python train.py --router_z_loss=0.0001 --norm="layernorm" --grad_clip=1.0
Below are experts of layer 7 (counted from 0) of a mixture-of-experts language model. Rows are named router (the router's row for the expert), gate (a neuron's input weights, with its number), up (a neuron's input weights, with its number) and show model dimensions 0-127. Each number is 128 + 32 x the weight over its row's rms, rounded and kept within 0 to 255. Numbers have three digits each.
After each expert's rows: a language model's description of what the expert responds to. This comes from a sample of Wikipedia text that the model never trained on.

# expert 17
router:109119165145113053077146083164121114127126144187145129158128109157079178143135147119082151138125128088113161134148068137220137122095024124129107171097199110187109158087121104109145182108110127136119101137145165108084128085092120100144153086125104147114105108161121120111091073170121128175168132172161107104134137143146101132188104142199134149113105124170162110122116161108182125058151
gate5:107107177134139101148117173148108127103130182061134125164065116105153133108110151128160123102103176115199092091102132173124128141053161107178126108074038115142177124115097131126143123193099134133088130147112182073145158079098146140146150126108103140163128113132076157134136134115121086152150093178136134067114161199140097138171095175134159147092115132102050095144064115155111094158131
up5:114122130199107083141162145112146123150110099115120176111129103151120170109114118140132121118179128176193120132128109071096142121151185071098135101189134102086101067128135157121136137160102052103147145094171113142130128154179091180156167139148110146161127124079112084063089141144104182095043098154155139085129118180076133132171103085174176106104166075126137105135162095103089153169147
It responds to: Adjective and verb endings. Suffix pieces and descriptive participles or adjectives in explanatory prose, such as unfair, frustrating, known, used, due.

# expert 15
router:065110202150111117130192125138164162080134161178106124128148137164120143183164135094130136137145098157114131138123095111170067147114096136127113186125166112141189133161173130103137102087099147187119117127153152128103128111096147135167112062144074147145116129141103134066106066126149093170158147098161099108041162159149118082124096141160178117056071130127197161094111166073140123122107
gate0:188082236153103142159116138130113131095097124172142182115133148105096144123131162096077158102133149095168153122134056145116105096128119164190116132136093141144115114114113148132168194169142113147085089076150054138095162101176075123101095050134073127128123156138151148072083125128144097205164139154153159186119167126098110146074128132145097121125131127176128128081159115102139121134152
up0:075090150084105115115112097147137112107179110134120149121159112063147132172057091132169098072124123143099085081128114065110100134146129183177086094146176081162210093136106088149114164158087085127140128133147090077177137065160133161124180124118099128135162141133136115171112159131181098206136149128139093130133174157098144126201164103155112128097122151158170101124138098094110159172134
It responds to: Plural and quantity nouns. Nouns and plural endings for counts and measures, such as number, points, votes, categories, households, often before of, especially in census and election text.

# expert 32
router:073076146139153135081097121093172131105167147103115106128133122190103157143112177140084190080130092109122167090139116160135112099126151117099061133121127141144117168167187132083120151100066151141105153109154159141116112152148128210134186114102156156121081134101043123086124100136158122167129113101164137109105132157110110136175119190154080118098087199154209117092119159095115066140142
gate0:053047156140127086077126082101089161160161122133076125147169101126131120082087189095138157131125157127055134112082122216161149124175070106134186108135190113182118072127124084105136132208122189168112119129152132140131112106152109158104155092193132163162109118129144072131143075105144113106152132118093166129116125139115100120101121149179088137146147105155153133116088113163124150149132
up0:207112153216146131184177104110153141174103091093102117188151069112094143109126096095127155091129098116131089149096129136114092094038111155137134124133048162141106215162128119118133140119142107144114153143137110180162100159167182125117170109199056156090144125097074080094128111139096114140108122134171152172128149108114141092176151135150129141129105149118146149123099124113149141068157
It responds to: Brackets and dashes by numbers. Opening parentheses, dashes and currency signs right after numbers or before figures, e.g. "692 ft (211 m)", scores like 1-1, £53,000.

# expert 18
router:129141151135112141128108115083132118143101171134141105134086097142098182175084129124115139103183134111154161111164112161161093174118125121101124193081190093147140149126179095089094133101123097143166124057124139155078130116188133108147147098162143191073119061144129137146140147156101123189140111123140120112061151113134113092169065216152142137137074122155144225104098128064164113121112
gate2:157083078110072110180108167130123165105144127161119147047071100193158119116155155109194177183107082122101140099049150185124165145110061105138099122116115136118169125082148146145118072110174121134114108122176137087169149142156161086188171097140082103097136128165144103154163110172140103160121086121123164141166136146122109121174138173084062138144103128115109117108082156140119112144087
up2:144146109094134143086112203128169084160136151094166110175202165183134130130111090168084123101131145119130112070142130111121125108049166150150200107105143152117127114127124095086076133139106124099154111116098151113069125160114155111149115117154090130142157111132156170093092146058107158134072098150128094110141141089150199105073175129132147085130176084183145140085126148201139152088187
It responds to: Narrative function words. Auxiliaries, pronouns and connectives in biographical prose, such as was, had, he, to, and, has been.

# expert 10
router:123098129151197047101146065092154163080063146146137114140131135194088198196162146146044133159160096139150151105136112108138116126095098118093080109071156110169131115153127102127124183080145122152142091056110156130131132084114160152183094102134142132088120096142081124137135040169124149144116144111172102119093169130100175153164118147151167131124143130125134168154114134154150141101083
gate0:120142125098148142148169129051143134129077087111093139152188177123112164079069133113100137059121083107132158130123092089181177119154150103035138111173085125135133126109101138094151178102137086180121181154102131178199181152141162080152149094083107125186116126102156098088149103155128139182110156112089104107081095099136146106119185159113142130138081111150123160149098124129129185119144
up0:065112114103094115149081143147139126062145115089125133158125116124161139119111136138183146154210105130137099102086125147157162117122163150133139067118111144118124165145168143093163195068161131131201137160227105082136144084115172110051106116151176168067098132117102120100092142080119108153135098125126113198109141176076154108147113130179139162171078104129111153138166105113134161158151
It responds to: Given-name and surname pieces. Consonant pieces inside personal names and surnames, like McDou-g-all and Pris-c-us, plus name starts such as Stev, Kenn, Jeff.

# expert 14
router:095082125131108085117144103102205155120123112148129127134133105162118126137118143157112173100159117128142118098116080093159126122100094138057085107084155132158125112143167110107096132139052107134110157113155200170144133113108164143136170091104102147116134102131037148092169130125147114156187095106156166077116126173117109130154157210174122135134106194165173204101089158093164041117124
gate2:107092142099084052121136115121134112115162103161141104137113156148145135158111081103162070135181111132097146116116135147175128156119185100098123150148171104105100128181103149138121138087169162141170166118093158081123104121129148091052164186110186107170197136092126137059052133108103147108137130131143114146090167115068071112101148225149165096161112118144122104102106135186168156118108
up2:166095166114109150083101122125115156056135139117147174122155111167166095125130110155107181086084059098090027118125085112167176081164143112110118121166105125140098126101110157098064144146101072132132145173139120193169134161116157121180181173182144138112076071115128161175143159172172137102136145119120080134128157132134124148120107195111132086104129118134144177143070140107103115078145
It responds to: Digits in numbers. Number pieces and decimal points in tables, statistics and coordinates, such as digit groups after thousands commas and years like 197, 186.

# expert 36
router:135101134165150083122172149093170146180161111132184115108145120131118163189142155108128099154126134107167140132171088152177117150097103154119025168060139127159139128115149078112116184102101096146110131068189139099112157120102092122158182134144112134088132100107086126172068141145134151176120120147135099127153133149148119088186051120165075164084089134128182146108131177110143068107081
gate5:095129093160134096068112127087153053102142137138143100130083161137105155131125145122114148073129118162200119202086111182145168201145186072063110114091140072148118098082130151129170143112138130122159115146092087116112102149150141164111120086117113120118111133107116131129089199094163169154153133127147142070141103137151154114156055144169127186175139095073165130076147166149112107106179
up5:107099120122177139137120104144062130171143112045087110136063136115155164121128136225140146136116106128156167127141076168113102098116094192130125133167090131134115159134136175158108081103124133129110158215130104070157129122097113121136111061124140099103157123075109120105091074146198132145131113148130157196086157104160132089128117121137171118068121097107196163084118142180177112135122
It responds to: Verb-initial word pieces. First pieces of verbs after subjects or auxiliaries in narrative prose, e.g. w-anders, s-its, surv-ived, comp-, ext-, rep-.

# expert 3
router:111109150112200134076125079077166155117108129137168095117095109164132152134163121130110178093140088144169139089155130100160095140108124159100129127128167126144151157115148102105118129070054115165128164075132146105090122097167140184136109085133164154115106076138130099109087125161133118167129106146180158122093175168134105123212132162162146150106053166159136124128073179068188042114160
gate2:115156142186124089106113111174119085161100135135131146084188180114126164113177153036115165144134140123146147143142134084049154105154134116126191113113135122172095109081154139174159144111085053090159117159107149152128126111102178091134151145053127170094182188173138090121102088112102130098117074157158121153139152138114089096093122166149122123157140104079188119086149113175098092117098
up2:137126094179152106086101130156109061152167135208068153098107160137110067172153090101106164069173157119154096184133055145097165052141111135126109113129112144187112184112126143109121105139099072124119108143144134213129107097079193079113125133129125200128182142151112131126139121154142162059090131185111103122147159130113117130134139143132126122135143113132151134156148120140098105192084
It responds to: Line breaks and headings. Line breaks ending sentences, list items and table rows, plus wiki heading markers (==, ===), table separators, and sentence-final periods.

# expert 35
router:092153162144113137118125127068132114109133149195111062108076124140130162093119144106133179131158091103114163132151132156138118179101108145119077193122146100117156159143151087103113097116096157214109157089152162158114152100153131122139162095134106189101093068085149127123154102170120162129146099160151096138081146142140074095211105185192125116123059139167138200131091129069135081126127
gate0:127099128157196145112079100104092132167191156138093140105083142137147120127150140162152144142125180165138205115150092102112089129088098139147143149107102202109169161098187118123136095111092121181198087144134101162184134091114089097060184116095132100186130098135086156151120122116104111152175192066094085147089191139110154119117105133113108075103099164121128092148155141152115097102108
up0:143083100155092083090126131148176068161172109077116122109092100110141103137142129083064169133140157107151121099125137207102189110085074096145121172135109138090147111161128140134171127144171112107146168109096141059136154172113149145068135139147087107170113129086107121079138153137147153147049169093118127189107143134138098119100148132159190179103068176103135122157076149168125139191160
It responds to: Copulas and linking words. Verbs and connectors after a subject or clause, such as is, was, are, have been, to, with, commas, as in architecture or species descriptions.

# expert 24
router:124145197155162024115186074102171089061105169121108123177128107158084179146119159145117175129177087081127142132138134082135060144151109126117096103059154079136144117136166088093082123096141121142139140116118175109144100124145198127137115112141145160084097092127092138110150105149154138178156138084165151150066140165124131164145151122141136130079115138161140179118067137130182114093159
gate0:097134108100123139112166103165116086112122134119133093103145102193110060146116116086122240144105162107046078128163114117116084128109102161147131092103082143098153137082095209165146129147076150123098102111146099079130121139092104096139206130133148147121150197104112192149099112110149118100174167132110164138106117075137172120156150163120133106145166105134183141124153179186159155114111
up0:121105061073118126083066141141141127161112109103162168107144126148101133130142163150105100148107084134107133115142099146147105122130148107146252151156126152097090168130122133098146173159102119155183169026112137159135078127028109143105094140114139157150084159170148117177113122189124141157134135106121132087104101081102113124135070110138141170170131168148133121174128099209115144106125
It responds to: Place name pieces. Place names and their pieces, especially US cities, counties and states, e.g. York, Angeles, Norf-olk, Fairf-ax, -ville, -shire.

# expert 31
router:131131208148169102102167104116147113107105166138136173189089075153132144123064146132088182098137081071154149090160112084153091118179068110121132135060197123130122145141118112093077160070104125130145125136125160127099110137168137170132161110123122151106062091109078123090140121130144132141159041126168166104100138175174120159177114123098178126117080138141151123120111166139161119085187
gate2:087151104086131102087150097110158095165122083081149089128111129131157126071122152102171103107135124073131064144136165203099156099166136181135084158132096160144173094131113098120136161125137136139144075150093197100062096079151100124124147169125156134130083083071139157121133110193121147102155124155161160176139097169173141099113150197095184090114127122128198132120083093183137107154147
up2:039107098146130121131184081149130084133098130135154160125152147086143144102071137177092162152091205107073090135152134108067157121158109138178123155140122154121087120123094147148099172108184112150169133115085147121143153191197123140089097123105088210155131124142109119169130101097114089102096195128177128155172165124135087121116077135126105149066106139169141099091148168127162093121085
It responds to: Proper-name adjectives. Words opening institution and war names, like United, World, British, National, American, Civil, often in military-service infoboxes and lists.

# expert 13
router:095145146121195080129150130104139119101118135167196093155134095143121120152118099067114125077189154099180147110176149155147104155085133132076137121117154097164146149114118133108130119110084129144113135059136129119098115144117141132174176094157089140156092122055060107159124104152064118122169031154144132102103143159117093173163075121133100166135094209167211159112141120127152105121131
gate7:140150113165150155147097065104081176119098161094124127117149174074080173118117132098097087070138175168102102073140070130157192155144071180133163157102135157101148108132175133141118199167121078135083142123154072048127108143138143127161124110083076130146126133085175133127111118100128124115129135121166125173146135157155082080161127145160165097095103158104193097098190175126145153129125
up7:108185179105112122131191117130133108129167145133156111126157161060137179122111129102089104104134175085187117099103095122095147140125169134149176117090163080111137069195119097152093119067149182141171150159134090137138103168144169129114211130162164088169155143138101086097129197193131122175114088120133062096097091099157116095130162121100154089142091095120105116114119179079110126130112
It responds to: Lowercase word-initial fragments. Short consonant-cluster pieces starting a word that is split into tokens, such as pr in prolific, d in dresses, rec, acc.

# expert 20
router:109098127107176064134131103128164135120097161196183107091118094168150146169095084087093157121152128074142149121110127146171103120111086167092091150083146085180125102163126141123136128139149097155147142008124172120088113087147129124150150078160141151151134088130098137152089079117158093115138113180142112134124157190117138116132081116130105194062164184151197128114127175131149113092170
gate5:134133165149149067128101152124117102149161122142130174133163128126136182115081154144097110118120053156145184107135116190099111067077158155128094146081127088133117081181120072115098163108137111086127137131136137152147091161182074082121188122174187089137179106178133124119058146104105070101161194103142157172067124121163200100120103138108132136120103116121162148149139154141081091103123
up5:084167163145145161106100128128120162166107161076159140148078127221109105083100148105136101144142091151208113161116116108129115098109050139189164124176168078112102108144100121163106081145148152177140177140133152145097125115067093165135141132135147107152148097061116142097116131121126159064154146104122088069125086130147185135091076168077178083110182130120131095120146146113103143149175
It responds to: Mid-word Latinate fragments. Inner or opening fragments of long Latinate words, e.g. prol-if-eration, invol-v-ements, ex-clud-es, temper-ature, inc-re-asing.

# expert 1
router:130154138102188082140127130146158110082125137149121098133133092149079130162171112068110178127163112084169105096135108164106074189128109118144150173095135123153168160107131126096108129110061095106095105101138168130123095119083207178132206059133130162164099135084147101104087071146087111155198087128154126110119126143115107143102089147161142114127119107126207175076136198122138151121091
gate2:129109122183152107115110108081091128132151124159145148131057137158121159147120086119096072132080168128205059111048156109140098120106109127094137114145138152103111175121141159140082144181108104135137097099109067174112120111141139142197131096123173124138135099094114146103130097149238093158131168166109072140169122184138145175115113126166079125106148122113175193082161113116171144157148
up2:142127160137107142115149083143173178143136130189165103064127144144167158152139127122112176117141120081121160069051124090122171049101104140099139156142138159123127191147099091158108129123123164102119164073130153154126077157205157137109161192124097064142078166115146105109070130082102108116139149069121100154139064092080095186162143177117182112123128088148122131135142149144132116155102
It responds to: Infobox field names. Field labels in infobox and taxobox lists after a dash or line break, before a colon, such as Died, Coordinates, Burial place.

# expert 19
router:143155150170120137071169131128164156115137123155097134177144135187132154160157127134094144161144101112139175109132115106152107113122113098101084148116150146154123177130146099100158173086066141171096139104137163077094110121162215168118149043170066161118117107142081090130063099125167098122171086082168119085103153109138093089123122158105188117080094145135149163128062178171133066136127
gate7:085082148147194108108092141101173150166095152063078130143134119118155162119114143141120093191093129155110203121147182100131122140133142169076136171102192194138143178106123137126183106134125091152046194132136115141130141136144105136153124128144092105159100044157139097116126069136127135120133172165138161099097110106090123099140115070081170127124136110116123101166119079099122113216105
up7:155091162090161108170113167120088156111117170152104160127161148128066158150202129155123136099143145143072078165109090109133126151153106090191167136138189080069127118157097099154131092112181143096170151116058086160133186140076095097148128175127179110129132159094144092213105123158135097121144094118113191067125106118085086156104154163147141120119140116099139083104146131083100127124167
It responds to: Results table cells. Cells and headers in election and sports tables, such as Party, Candidate, Votes, %, FW, GK, and single score digits after a pipe.